Weights of a small mixture-of-experts language model, trained from scratch on English Wikipedia: 63.6M parameters, a softmax router.
Below are experts of layer 9 (counted from 0) of a mixture-of-experts language model. Rows are named router (the router's row for the expert), down (a neuron's output weights, with its number) and show model dimensions 0-255. Each number is 50 + 10 x the weight over its row's rms, rounded and kept within 0 to 99.
After each expert's rows: a language model's description of what the expert responds to. This comes from a sample of Wikipedia text that the model never trained on.

# expert 21
router:64 52 54 54 49 49 47 52 52 47 57 49 44 48 46 52 61 61 49 59 66 47 66 66 59 47 50 64 50 65 42 46 59 51 49 58 37 43 40 47 58 63 59 62 50 55 43 58 53 45 48 53 54 44 32 40 30 61 45 38 34 41 52 47 65 55 44 52 29 56 44 29 39 65 37 63 50 50 48 47 60 53 56 42 55 47 44 54 50 43 73 39 46 40 56 55 52 57 50 39 50 61 65 46 61 49 60 61 31 59 65 67 44 38 68 40 52 27 35 47 51 52 50 60 45 50 47 49 49 42 51 53 54 44 36 44 56 43 72 59 61 44 42 44 44 43 40 52 60 35 57 66 35 75 31 48 49 56 20 42 41 38 39 48 53 30 30 40 42 38 40 65 43 44 42 49 33 52 31 62 71 55 53 51 53 42 57 48 63 71 60 62 60 47 56 45 24 52 62 52 34 41 69 55 58 51 49 53 48 59 61 68 53 39 48 62 39 63 61 62 58 55 36 52 40 46 47 50 29 33 44 48 42 45 56 59 39 44 44 44 63 45 65 56 51 55 46 50 45 62 43 43 30 50 52 50
down0:56 43 51 38 56 60 58 35 52 35 55 52 36 46 46 45 46 55 70 62 38 55 30 66 61 56 71 43 40 42 30 38 45 56 43 56 54 65 42 56 42 49 51 45 61 45 70 59 57 51 40 40 48 29 39 31 48 62 45 37 46 40 57 46 46 64 59 44 48 79 38 64 58 59 67 52 44 52 60 63 57 53 41 53 52 43 50 44 44 64 57 37 21 58 48 46 34 53 37 38 51 51 51 43 50 53 53 38 43 54 44 53 52 55 61 55 49 57 66 40 52 58 38 49 56 56 54 36 63 36 62 50 18 52 34 35 53 37 51 58 55 51 44 68 42 45 45 57 48 49 55 37 50 49 63 57 41 34 44 36 55 51 36 58 55 48 41 44 53 42 39 46 47 49 43 52 59 47 57 46 44 32 79 55 50 46 28 46 27 54 58 45 56 54 50 40 26 40 59 57 47 58 53 46 45 55 71 46 65 55 44 53 68 51 53 58 31 41 51 37 51 34 39 50 53 54 51 41 49 52 62 48 47 39 67 53 57 63 49 65 57 51 50 75 36 39 61 44 53 46 56 59 48 65 51 45
Full stops, row-final pipes and markdown separator lines ending sentences or table rows, such as people., 20.36% |, ---|---|.

# expert 17
router:51 51 46 45 50 53 52 60 50 42 57 37 44 45 59 56 55 62 36 68 59 41 64 59 63 52 59 68 37 53 36 57 50 62 54 54 38 44 49 43 65 70 52 67 66 51 52 62 59 29 36 65 58 47 46 47 49 49 41 34 35 47 68 32 55 65 48 37 40 52 49 41 43 58 42 56 45 51 43 55 48 57 62 31 60 50 53 51 59 47 68 47 49 39 62 58 56 52 66 47 60 60 71 41 61 48 42 53 34 69 57 60 52 34 61 42 44 48 34 33 54 57 32 58 58 38 45 48 44 40 49 60 49 56 36 47 51 22 58 44 61 34 40 42 36 51 39 41 52 30 56 59 45 58 49 30 52 63 47 49 42 40 31 34 60 34 36 55 38 38 42 49 38 42 36 64 30 59 38 57 50 63 54 40 59 45 62 49 52 68 60 63 52 62 49 42 44 47 60 49 50 37 57 59 50 65 46 63 41 50 51 67 61 42 48 62 51 58 54 65 61 59 48 40 43 37 37 55 42 39 57 47 54 32 61 55 53 50 39 32 61 39 64 57 59 58 51 45 43 52 51 40 32 59 49 39
down0:50 41 59 61 41 42 48 54 44 80 45 56 43 50 41 56 55 53 41 40 61 59 39 54 46 36 62 34 58 37 46 37 34 41 48 59 58 64 38 37 54 54 40 51 43 54 45 66 43 47 60 50 55 55 38 39 50 52 56 70 52 44 40 52 43 39 22 45 53 43 50 45 49 52 56 50 38 31 48 64 57 34 62 55 53 41 55 52 43 61 56 63 45 52 34 65 37 40 30 52 52 56 45 51 45 61 56 43 66 40 56 39 39 46 44 62 52 19 53 63 54 40 47 45 57 43 38 61 60 69 32 51 50 58 51 44 54 58 37 64 30 30 54 42 64 55 50 56 35 50 30 37 45 46 49 62 64 56 60 49 43 58 48 43 61 51 43 58 65 72 47 62 50 61 40 54 41 47 31 48 48 42 48 46 61 41 65 57 52 63 42 44 44 63 64 55 49 43 53 62 57 48 49 29 47 35 50 49 58 58 59 56 48 60 45 45 56 49 47 42 75 50 48 53 53 36 67 35 44 35 43 57 54 47 40 62 41 69 70 61 47 58 42 34 63 44 60 34 67 43 59 42 53 58 68 46
Column separators before a new cell and dashes or quotes that open list items, such as | Shirley Town, - Svibno.

# expert 4
router:57 39 56 27 40 55 65 43 62 50 42 53 36 42 39 63 52 63 46 59 53 34 59 50 65 49 54 59 54 59 51 57 73 48 62 60 39 45 45 40 59 51 51 58 50 47 42 51 53 44 46 54 56 40 34 39 32 59 50 39 49 38 64 41 55 58 33 42 44 68 39 45 44 66 45 56 32 56 67 49 51 62 51 47 63 44 42 52 50 55 69 44 44 42 52 49 54 47 60 50 45 56 62 43 54 48 53 59 31 55 56 54 46 35 70 50 38 42 37 47 59 63 42 62 47 44 50 51 44 41 55 62 59 35 41 42 61 48 69 55 50 30 39 46 45 43 37 68 72 44 61 66 49 68 32 37 49 58 38 30 38 31 46 44 67 51 44 47 50 42 43 53 35 40 51 59 41 55 43 55 59 74 75 33 51 42 53 46 47 64 58 55 52 54 58 43 27 52 65 43 42 37 57 71 60 47 47 59 32 52 57 61 55 29 58 48 34 58 61 57 54 61 47 43 39 42 25 47 48 44 57 42 33 50 58 50 41 45 52 42 58 54 66 66 58 60 37 50 48 58 46 56 44 61 51 45
down1:52 57 50 46 52 50 60 37 31 51 50 48 58 44 41 57 43 61 50 41 40 41 51 43 42 39 46 58 53 52 38 62 53 43 57 58 41 62 41 65 43 66 48 57 51 55 57 47 44 53 30 55 51 32 56 61 36 37 66 30 34 56 52 39 37 47 55 47 45 66 59 76 55 35 59 21 48 48 53 61 48 54 58 45 44 54 34 40 55 60 55 48 36 34 46 45 63 40 61 53 47 40 59 65 49 36 45 38 44 34 53 31 53 43 61 49 41 53 32 37 36 43 41 32 62 33 43 56 55 56 30 54 39 33 61 33 44 47 60 53 63 58 47 57 48 57 36 66 61 62 54 47 53 63 44 65 70 37 42 41 47 35 58 63 38 56 55 51 51 39 41 63 55 70 40 47 48 38 63 36 56 54 42 47 40 52 36 66 61 52 44 56 37 47 67 43 53 45 44 49 63 73 54 56 55 50 46 51 74 53 52 27 47 62 63 45 60 47 65 46 59 52 40 46 64 46 45 44 34 51 52 59 45 46 54 35 52 54 30 62 61 42 63 40 47 47 38 48 54 58 57 44 51 54 53 61
Digits and signs inside numbers in coordinates, lists and tables, especially decimal degrees after a slash, like 0.32639°N and numbered list items.

# expert 27
router:45 40 64 53 49 28 58 47 50 52 50 34 50 37 54 60 61 63 51 52 47 44 58 69 55 51 63 53 40 61 33 47 70 47 55 40 50 32 38 42 55 53 49 59 49 66 34 56 61 48 37 69 45 40 39 39 40 51 41 50 55 29 63 53 48 59 33 36 36 67 43 52 48 73 48 60 46 64 53 52 58 64 56 38 45 56 43 58 63 62 64 53 36 45 64 45 48 44 67 52 61 49 56 37 74 38 52 64 38 45 52 55 33 48 66 55 33 39 42 33 57 60 36 60 32 37 49 53 25 29 48 55 58 46 47 54 61 40 68 52 74 18 51 44 35 38 48 54 46 43 63 46 33 55 45 41 43 60 44 44 46 40 54 42 55 40 48 37 40 44 49 53 42 45 48 50 56 45 44 64 51 52 56 37 49 40 63 39 66 52 57 61 70 46 61 42 50 53 41 41 56 51 44 57 63 50 47 55 37 47 50 45 42 43 57 64 45 57 52 60 65 68 41 35 43 36 49 55 39 55 68 42 56 52 64 63 50 48 49 43 51 34 44 54 54 60 37 48 47 56 45 45 53 45 56 39
down0:47 46 63 47 49 43 51 47 59 39 56 54 48 70 49 45 61 46 68 50 40 65 54 46 51 42 35 43 41 63 46 54 55 31 44 65 45 52 48 70 54 59 47 54 49 62 38 42 64 62 65 57 48 55 62 59 38 37 50 42 45 51 49 48 61 56 64 44 39 59 28 46 64 49 50 57 49 36 65 53 59 60 36 44 34 51 60 55 49 34 41 43 57 44 53 37 65 57 42 44 41 47 29 41 40 35 32 54 48 62 55 54 48 52 46 53 53 56 68 58 51 37 45 60 60 63 52 60 56 52 46 39 48 47 65 43 57 46 65 52 67 61 32 48 59 32 53 55 47 46 53 67 53 31 49 56 43 65 62 40 67 62 47 49 53 43 53 55 41 51 51 44 46 33 69 38 46 58 67 30 62 27 58 37 54 48 58 56 42 64 47 54 39 64 69 47 60 47 38 62 68 55 65 65 16 44 56 58 54 52 58 48 39 57 24 54 73 39 57 37 62 44 48 51 37 55 55 36 53 35 52 41 51 44 46 37 45 57 48 54 41 57 40 49 56 39 51 42 46 27 53 58 54 52 58 60
Pieces of foreign names and non-Latin script: capital-letter starts like Os, Ab, U, and Thai or Cyrillic bytes.

# expert 40
router:63 44 64 33 48 42 60 49 58 48 43 40 42 32 48 56 63 45 52 70 65 48 63 57 70 47 58 71 27 70 42 47 66 59 66 51 60 43 49 44 61 58 63 50 56 59 48 49 60 49 39 59 61 36 51 26 31 60 39 48 50 32 59 33 53 54 31 26 43 57 41 50 46 60 46 56 43 66 67 61 62 57 57 45 67 40 47 39 55 60 59 44 47 46 58 42 55 45 53 52 43 56 61 38 57 59 57 57 24 58 51 68 54 42 67 42 59 40 46 55 53 65 45 51 44 34 37 60 35 45 51 56 52 30 52 54 58 54 48 39 54 42 45 52 37 40 41 56 66 38 47 55 46 43 47 45 42 68 29 52 37 48 39 41 55 32 42 37 41 51 42 52 47 50 40 48 35 41 54 57 61 60 70 55 50 43 52 33 58 45 47 55 62 51 56 46 35 54 55 41 42 42 57 64 66 46 44 62 51 59 59 50 47 49 60 56 43 58 60 53 42 63 41 53 43 45 42 43 35 46 59 42 47 49 71 61 47 40 41 50 51 38 56 66 64 59 32 51 44 66 56 32 32 63 47 54
down0:46 46 65 50 69 75 50 36 50 43 31 42 44 56 53 46 52 39 52 30 48 53 46 49 42 50 42 49 47 51 53 49 58 42 42 60 54 56 51 42 49 58 41 64 67 47 46 51 45 54 34 36 49 41 53 34 46 44 54 49 71 52 47 51 63 60 63 62 53 46 71 45 69 50 17 46 55 57 54 49 36 49 56 52 53 43 50 46 57 57 66 44 46 52 50 30 51 43 59 40 62 54 47 65 69 28 43 39 52 55 35 47 54 43 50 52 58 52 47 55 32 37 52 38 33 56 57 41 55 64 47 31 32 44 42 63 55 51 42 58 45 42 31 30 51 64 73 73 54 39 60 56 48 53 53 50 52 61 35 44 53 61 60 46 53 55 50 53 63 40 65 51 42 46 66 47 62 45 32 53 57 42 42 48 48 35 73 39 56 53 40 51 53 61 68 60 46 46 50 60 43 67 49 57 50 77 41 46 59 59 30 36 44 55 61 50 56 41 57 66 69 47 57 60 30 56 54 53 63 41 57 53 52 39 35 49 50 41 66 50 48 54 51 62 44 40 59 53 34 38 44 53 37 61 51 60
Middle and later digits of quantities in data, such as molar masses, heights in meters, percentages, chart positions, coordinates, ISBNs.

# expert 32
router:38 35 49 33 53 42 72 30 49 44 59 42 40 47 48 50 49 67 28 52 44 32 63 70 66 63 51 43 52 68 47 40 64 53 65 58 57 49 47 42 39 59 53 62 52 61 42 45 51 42 41 53 45 40 37 52 57 55 36 51 49 36 64 56 65 58 40 53 34 59 46 47 59 64 48 62 41 63 51 46 58 52 56 38 60 63 36 48 55 66 43 57 39 44 50 49 52 59 62 52 52 52 67 40 58 54 52 54 48 48 54 57 35 34 62 35 34 38 25 42 57 67 45 58 31 45 50 50 36 41 50 53 66 43 34 54 52 33 65 44 67 32 46 38 43 45 57 57 50 43 46 64 40 59 50 28 45 50 43 53 55 36 51 30 48 38 33 42 46 52 39 61 39 37 30 51 55 52 52 67 63 50 55 33 52 49 64 38 57 56 60 56 68 55 57 37 41 70 51 48 49 44 60 64 71 48 36 65 42 41 60 56 45 61 51 59 40 53 51 66 63 58 50 40 27 38 46 54 44 45 48 52 53 58 56 55 38 48 44 36 54 31 55 48 53 58 38 40 45 51 43 40 51 54 54 38
down0:30 20 37 44 62 41 47 69 49 56 45 47 41 59 64 45 47 43 30 38 57 72 62 52 53 28 63 56 64 62 36 58 47 57 30 52 54 52 47 45 51 53 39 36 50 56 51 35 30 41 46 41 48 49 46 51 51 58 59 52 43 52 32 49 54 44 53 50 40 72 33 54 46 38 75 54 50 42 47 54 64 53 57 53 49 51 46 36 51 39 51 35 69 50 41 42 48 38 52 48 34 54 41 47 44 44 57 46 49 55 48 37 45 34 52 63 62 56 63 42 47 43 51 51 39 62 60 42 43 52 50 49 48 38 57 58 36 46 58 47 30 37 54 55 60 52 55 48 28 56 71 37 62 43 59 52 61 44 42 67 68 55 48 43 47 52 54 57 49 53 54 36 55 43 28 50 63 39 30 40 44 59 60 49 48 60 62 58 73 43 77 57 41 43 49 61 54 68 42 40 57 47 49 51 50 30 51 43 60 52 60 58 40 61 63 58 43 58 29 55 40 50 68 60 49 43 29 64 49 56 66 44 56 55 50 50 50 38 58 52 68 47 52 57 45 29 48 48 57 56 50 47 53 34 40 46
Capital letters and first syllables opening personal names and words, often non-English ones, like J., K, Ka, Z, Gu, Sch.

# expert 18
router:42 41 64 48 54 32 67 42 35 46 40 38 57 51 44 61 48 55 42 60 63 43 56 59 62 57 58 46 55 57 31 54 58 51 53 58 52 45 26 55 68 62 47 60 61 67 48 49 64 41 35 65 65 39 34 55 38 52 42 55 43 46 56 45 50 57 47 37 38 65 49 39 38 69 36 51 40 60 45 66 66 56 50 39 50 56 56 43 51 59 49 52 39 51 62 47 66 46 68 47 65 54 46 36 59 34 57 53 38 56 66 64 48 38 55 46 39 47 39 41 68 70 53 56 50 44 39 66 45 45 53 48 63 46 50 46 50 33 56 50 57 38 34 36 44 30 44 58 46 32 49 62 40 55 48 32 54 52 43 66 45 35 49 37 62 37 52 45 47 49 51 38 43 34 50 49 51 57 46 67 66 65 53 46 41 45 66 31 52 75 51 57 63 54 61 48 47 54 49 40 46 30 63 48 56 54 39 52 38 73 57 52 65 41 54 54 39 62 61 63 59 54 33 47 49 41 37 53 39 49 48 40 58 42 53 57 42 46 49 38 57 44 59 51 41 61 37 44 33 61 50 30 47 66 39 41
down0:46 55 47 43 41 28 54 65 41 52 27 53 59 49 52 42 68 50 44 41 51 28 22 54 67 48 62 44 48 59 51 30 47 62 63 52 64 54 64 61 59 44 43 49 36 58 38 37 75 30 50 48 65 58 36 42 39 65 46 46 26 35 48 56 49 40 58 57 65 42 50 53 57 53 40 42 52 44 34 56 47 51 55 51 51 49 50 48 79 61 38 64 40 65 43 42 51 42 47 43 48 47 42 55 55 66 55 42 34 57 37 55 48 63 43 46 39 31 47 46 42 35 44 52 32 49 58 25 51 68 51 52 50 41 43 49 69 60 56 36 52 65 44 34 41 41 70 45 50 38 55 44 45 53 37 49 63 68 57 41 47 57 42 48 56 50 43 45 59 48 39 59 40 53 44 43 46 43 61 48 45 62 33 41 43 43 46 62 52 55 36 41 46 71 53 50 50 30 52 44 40 66 47 55 58 46 53 61 57 36 52 35 41 46 51 41 49 52 40 52 54 48 67 34 43 53 57 38 40 53 48 56 40 60 49 65 54 48 35 47 60 34 65 47 45 52 57 55 39 58 62 46 40 63 38 63
Final pieces of place and venue names, often Spanish or Portuguese, like -ville, Angeles, Azte(ca), Glen(dale), plus infobox field names like Municipality.

# expert 15
router:57 50 56 42 36 44 56 45 57 47 55 38 26 41 44 59 53 66 50 51 62 49 66 64 57 57 56 62 42 55 39 62 74 49 65 49 40 40 40 44 48 51 51 55 55 62 36 46 49 38 49 62 65 52 39 45 43 72 43 36 48 43 52 35 65 62 37 36 50 64 37 35 51 56 51 58 36 67 72 55 55 54 62 51 74 36 38 55 56 73 58 38 50 45 57 40 46 54 55 49 59 63 59 46 63 35 49 63 40 56 46 52 36 41 51 35 40 49 46 36 59 58 43 56 38 41 46 58 39 36 42 68 55 33 37 48 61 48 60 48 58 38 41 47 44 52 41 63 68 37 50 60 37 64 34 33 44 64 29 35 42 49 50 50 73 52 37 34 37 44 51 53 48 38 53 50 48 60 43 59 66 57 53 44 49 53 61 47 50 53 69 56 57 61 51 48 36 53 62 46 41 41 62 65 67 54 47 61 39 65 61 55 51 39 58 54 41 57 58 62 58 55 46 42 38 41 45 61 46 47 64 48 43 40 55 44 41 42 40 49 54 55 56 52 67 68 30 49 46 62 43 52 43 64 43 47
down0:59 55 49 33 46 52 37 54 55 42 48 36 64 40 55 52 52 48 53 45 46 39 39 35 55 53 29 50 55 52 44 67 52 58 46 72 52 40 58 53 55 45 53 40 50 45 37 50 63 67 38 40 52 55 39 61 47 49 48 59 52 65 60 47 40 49 30 49 58 79 50 45 58 45 53 58 46 53 59 70 42 71 60 61 50 36 58 53 52 43 49 49 53 43 35 69 44 42 47 59 46 50 28 56 64 72 53 74 56 65 57 42 43 64 47 35 44 41 55 55 43 63 51 48 51 46 57 44 48 46 29 72 66 49 25 54 63 60 49 63 53 54 42 52 23 67 42 50 64 59 65 39 53 37 53 40 36 65 56 41 59 42 47 43 60 61 58 49 50 51 66 62 64 51 35 47 55 41 53 39 53 57 45 39 57 43 55 62 42 46 56 50 46 46 43 36 44 53 42 52 56 52 46 68 65 41 41 50 52 57 32 53 43 26 59 37 34 50 54 32 64 56 60 37 32 37 57 42 54 55 69 47 69 47 66 46 54 43 44 51 50 48 47 57 59 62 50 60 47 49 51 55 52 55 54 72
Digits inside numbers, especially coordinates, decimals and years after a space or dash, such as 1.0190, 1991, 2022.

# expert 33
router:56 44 49 44 55 45 69 34 36 39 57 33 54 44 52 65 55 66 24 49 58 45 48 53 70 65 55 53 57 64 44 37 73 40 62 60 51 47 38 38 48 52 52 51 55 50 51 43 61 36 33 58 59 37 41 55 45 49 39 47 50 28 62 52 60 52 41 44 35 62 47 49 47 58 46 60 39 72 48 48 55 66 46 45 50 56 49 29 58 55 48 54 28 49 64 50 52 50 73 41 75 55 58 39 64 43 56 47 48 47 55 52 32 36 54 36 31 48 34 52 63 66 53 48 54 50 49 61 43 48 48 47 54 43 38 41 58 28 51 45 56 29 42 37 39 34 51 55 53 48 56 57 33 57 53 34 48 53 44 52 56 41 46 37 55 54 46 31 40 48 36 60 40 36 41 51 52 57 52 63 61 54 56 34 48 34 56 37 59 64 55 64 72 54 63 39 46 59 56 40 40 47 45 55 73 44 30 46 48 51 57 39 50 42 48 62 25 62 55 51 63 56 45 34 31 46 40 55 51 38 63 47 40 48 58 61 50 43 55 44 48 45 55 46 53 60 31 55 40 61 59 36 49 51 50 53
down0:43 45 56 51 56 42 67 53 76 50 48 53 43 38 27 52 33 41 64 55 49 66 65 47 52 41 47 56 45 44 58 49 53 51 40 54 42 50 45 54 61 32 48 46 56 62 54 44 23 51 36 39 49 47 58 40 30 42 42 60 54 52 42 58 45 51 75 48 52 55 57 60 34 37 55 42 37 45 37 39 61 54 53 39 35 64 51 63 40 51 64 56 48 61 50 40 50 55 49 52 56 68 52 51 45 40 55 56 47 47 42 39 57 41 38 86 47 46 37 58 47 48 64 60 65 61 45 59 56 56 43 42 57 66 55 56 34 49 30 45 47 40 46 58 61 41 41 43 53 44 50 76 56 49 71 64 54 62 47 33 65 55 39 35 47 67 40 51 70 56 51 41 53 34 48 61 45 68 61 31 58 43 37 50 35 38 44 41 48 56 52 47 52 79 43 39 41 51 51 48 46 43 61 64 53 48 56 36 44 58 60 54 51 45 52 49 33 64 37 39 49 49 51 66 69 54 51 49 40 67 53 43 54 52 34 43 41 50 66 40 57 68 56 48 42 52 39 57 60 46 47 57 55 62 44 45
Syllables within Italian, Spanish, Portuguese and Slavic names, such as Di Vaio, Vi-sconti, Qu-iñonez, Du-arte.

# expert 1
router:53 46 56 32 48 42 51 40 53 53 37 36 43 39 48 57 53 53 54 61 66 43 57 66 51 52 60 69 53 62 35 67 58 60 61 59 39 47 40 44 58 52 48 62 75 56 61 65 52 38 49 61 65 40 44 39 28 64 45 41 37 41 69 37 49 56 41 34 44 66 46 45 46 69 53 61 43 64 43 51 68 68 59 44 58 56 43 54 55 48 63 36 36 46 52 41 51 51 63 51 52 59 52 33 57 42 63 51 42 54 62 65 47 51 50 35 39 37 51 37 52 64 44 53 46 45 48 60 41 40 46 51 52 34 48 23 47 35 58 47 60 47 51 51 41 46 32 58 41 44 62 66 28 65 43 36 40 58 37 44 39 36 37 40 58 34 40 31 28 40 53 50 48 49 47 56 47 62 44 63 61 61 47 38 50 42 67 48 57 66 55 60 58 57 49 50 44 67 66 44 48 43 64 61 58 57 40 57 48 57 56 51 66 37 57 54 40 71 49 60 55 57 29 50 47 36 48 63 39 36 48 41 40 54 54 56 54 37 41 55 59 52 53 50 48 63 39 38 36 67 42 51 45 52 48 46
down0:40 54 63 59 59 50 63 59 46 53 45 49 48 65 54 64 51 59 43 54 46 46 59 49 61 70 52 56 73 53 58 54 62 49 31 48 62 45 48 48 47 56 54 41 53 58 62 57 39 55 45 61 72 70 41 38 51 49 51 49 58 37 60 33 41 38 29 38 32 56 43 53 37 78 57 64 51 41 63 55 41 49 53 45 63 41 56 49 41 61 53 44 59 44 43 60 48 60 66 38 30 62 50 51 55 42 48 58 38 45 48 59 53 46 57 38 52 52 37 61 49 46 55 58 59 53 39 56 43 57 47 47 50 58 48 48 63 38 49 66 53 58 46 36 59 49 63 37 70 40 49 45 51 50 50 48 49 33 49 47 36 38 64 61 55 32 52 53 63 69 48 40 47 32 63 52 37 46 44 25 55 34 40 36 44 56 61 34 46 30 66 53 49 37 59 47 42 60 40 47 55 42 46 57 61 32 47 32 43 63 52 54 37 50 50 48 44 51 44 68 47 50 47 44 41 44 50 81 58 45 65 42 60 72 73 73 52 66 36 40 45 35 46 61 63 52 45 53 48 45 41 36 46 48 36 41
Latin genus-name endings in species lists and row labels in tables, such as Xenophal-ium, Chrysolarent-ia, Total votes, Genus, Synonyms.

# expert 6
router:57 50 56 36 43 57 64 47 49 42 58 39 43 45 66 62 60 64 45 61 60 39 68 64 62 66 43 46 36 44 50 58 63 52 48 50 43 41 50 47 48 39 54 56 49 59 36 49 59 40 56 66 62 42 48 29 41 38 53 50 42 42 63 41 53 44 40 41 32 53 36 44 38 52 55 53 39 69 68 56 55 56 63 37 57 44 40 34 61 49 57 69 37 46 68 47 67 65 64 53 47 54 80 39 58 47 49 69 52 67 65 49 44 48 62 44 47 45 47 41 53 62 34 50 40 33 40 45 52 39 28 62 68 41 49 38 61 46 65 60 58 56 47 42 49 54 42 48 55 42 59 49 49 56 51 39 28 64 52 40 49 54 48 51 58 48 43 50 44 49 34 44 46 37 41 72 57 65 35 55 73 50 61 35 51 37 55 42 59 45 55 56 42 48 65 32 36 58 55 45 41 48 58 48 69 47 40 50 37 45 53 52 65 48 61 61 46 50 69 55 48 51 47 50 33 40 48 56 37 43 54 41 44 55 72 51 39 53 45 31 50 52 51 78 58 54 36 41 54 66 50 43 44 55 49 48
down0:55 31 62 52 37 41 51 58 53 40 37 43 55 42 39 51 49 68 44 46 59 69 45 56 57 48 56 40 59 38 68 45 33 46 52 43 69 52 53 45 32 55 38 47 65 57 41 43 51 60 53 41 53 50 49 48 79 47 32 55 46 58 46 55 49 55 63 45 51 57 31 34 48 53 46 54 29 37 38 32 45 49 49 55 61 52 70 54 66 45 44 37 58 33 41 51 59 47 63 52 47 62 65 57 35 43 56 34 37 51 49 69 55 51 56 44 68 71 37 41 36 42 73 53 60 42 57 55 61 54 34 58 42 66 52 73 34 37 39 38 44 44 63 47 45 54 35 64 38 60 61 57 36 36 42 50 49 51 43 45 49 60 55 34 47 41 59 36 52 72 41 51 57 66 42 55 40 56 56 55 48 48 77 56 44 53 55 55 34 38 53 51 32 52 43 50 53 54 53 50 67 64 46 47 43 51 43 50 36 49 57 38 49 55 57 52 60 45 51 58 56 65 64 53 49 60 58 46 40 60 65 59 34 50 62 52 37 42 56 58 58 42 48 56 67 66 53 42 61 60 47 54 49 42 68 47
Prefixes and first pieces of compound words like sub, pre, inter, non, re, and hyphens inside compounds such as under-construction.

# expert 3
router:49 52 68 39 51 44 54 51 49 52 45 38 39 44 57 41 64 62 41 58 63 50 60 56 58 57 51 62 33 64 31 48 56 57 58 53 42 45 52 35 68 67 54 71 65 53 50 59 58 46 41 54 58 43 26 54 38 64 50 39 46 47 63 45 43 58 42 43 46 59 50 53 41 66 46 62 49 53 48 59 54 61 60 40 56 50 43 58 61 49 47 42 49 36 53 45 58 50 55 50 57 61 63 38 63 41 52 53 34 62 60 74 40 36 62 43 36 47 41 25 53 59 37 52 54 52 46 63 49 41 49 50 56 41 46 51 48 28 48 44 57 36 49 38 44 44 38 49 56 28 53 72 49 61 44 35 50 60 45 50 44 50 45 39 66 36 28 34 37 37 43 55 39 48 38 57 34 47 45 58 54 52 58 36 54 40 73 41 55 67 58 51 60 63 55 31 32 52 64 47 43 40 52 67 65 59 47 64 38 55 45 59 52 40 57 66 46 60 55 73 66 65 43 44 48 30 39 56 42 43 56 44 48 37 64 44 43 43 39 37 62 45 67 49 61 69 43 58 39 48 40 51 38 58 43 46
down0:65 41 53 49 54 56 53 49 50 41 45 52 44 35 52 43 45 57 55 55 53 35 56 44 48 54 64 47 50 49 54 31 54 61 61 47 57 45 68 66 72 45 44 53 61 42 36 56 51 32 54 38 50 50 58 52 51 46 24 53 46 45 39 38 53 41 44 60 50 36 48 72 49 56 54 43 51 48 39 49 60 49 48 45 50 56 55 54 60 50 48 74 64 55 63 54 52 37 30 49 57 67 59 35 46 43 65 67 47 50 45 47 69 39 38 46 47 45 25 55 47 66 55 74 60 73 35 51 72 57 51 33 51 52 44 56 65 41 61 55 52 49 53 44 50 51 40 39 55 49 48 46 36 47 51 54 51 77 35 51 69 48 38 42 54 42 53 58 50 50 52 36 39 22 42 46 48 52 53 56 32 58 44 62 43 55 53 62 52 51 44 40 48 58 50 51 56 36 50 57 55 54 59 47 58 47 58 36 46 55 55 62 02 49 48 43 38 54 55 44 46 50 56 63 52 64 48 51 55 32 63 53 50 38 42 57 43 67 35 30 35 45 60 55 58 56 58 61 55 46 58 54 61 61 58 31
Pipe separators, list dashes, semicolons and commas in results tables and sports lists, plus country codes like ENG, ITA, USA.

# expert 35
router:44 48 55 43 43 42 65 55 49 43 38 43 52 40 60 57 46 73 41 55 72 41 59 59 58 64 51 53 46 61 44 64 62 51 61 53 49 48 36 54 56 52 59 63 57 65 48 55 53 34 45 73 69 46 48 34 47 46 53 44 52 31 53 43 54 68 48 43 37 55 47 52 39 63 41 63 38 71 52 59 55 69 47 45 62 53 41 37 66 67 41 48 41 49 58 42 59 53 57 48 46 56 59 42 57 29 53 48 40 49 60 47 46 37 59 38 39 49 52 56 72 60 31 56 55 40 45 58 49 53 44 60 65 43 48 47 51 40 49 68 51 42 39 40 35 48 51 68 54 38 61 62 35 65 43 32 45 53 33 50 40 33 40 39 57 45 46 56 44 50 42 52 40 46 44 53 40 72 34 64 73 59 48 46 50 44 67 38 61 67 53 63 51 47 61 59 42 49 58 39 30 50 47 60 51 43 30 53 51 78 47 41 57 46 54 60 30 76 59 56 56 54 43 35 42 48 38 51 50 41 47 35 49 45 60 60 44 47 45 44 67 44 62 49 58 60 35 37 45 63 43 56 44 54 54 59
down0:48 52 60 60 47 56 51 51 54 51 62 52 55 62 40 57 42 59 49 52 47 65 48 67 61 41 44 38 62 51 40 47 56 42 41 51 59 48 54 32 38 47 47 43 42 59 39 40 50 57 42 42 71 61 47 56 50 41 58 54 51 49 47 47 63 52 70 40 38 44 57 55 62 57 59 37 59 51 36 60 44 28 29 56 60 66 60 57 45 55 59 41 39 67 62 54 53 51 37 47 59 60 46 66 31 63 41 58 42 40 41 54 40 38 53 59 36 45 54 61 53 74 44 62 36 51 54 50 26 58 66 61 54 57 57 58 52 71 73 29 45 48 44 47 40 30 45 59 49 51 54 33 36 62 62 63 73 45 53 48 49 39 50 34 61 27 49 39 50 30 53 39 55 52 56 61 55 50 50 41 44 53 47 50 61 57 49 39 46 60 57 58 47 68 57 48 59 48 36 47 37 47 40 45 35 65 44 54 42 59 44 47 58 51 41 53 35 37 45 51 53 69 58 62 33 57 67 50 53 52 57 57 63 48 40 44 44 34 61 40 47 56 68 51 81 38 54 52 55 59 41 55 55 61 33 41
Word-final pieces of foreign place and proper names, such as Oberaarjoch, Sergiyeva, Recoleta, Gruppo, Mathura.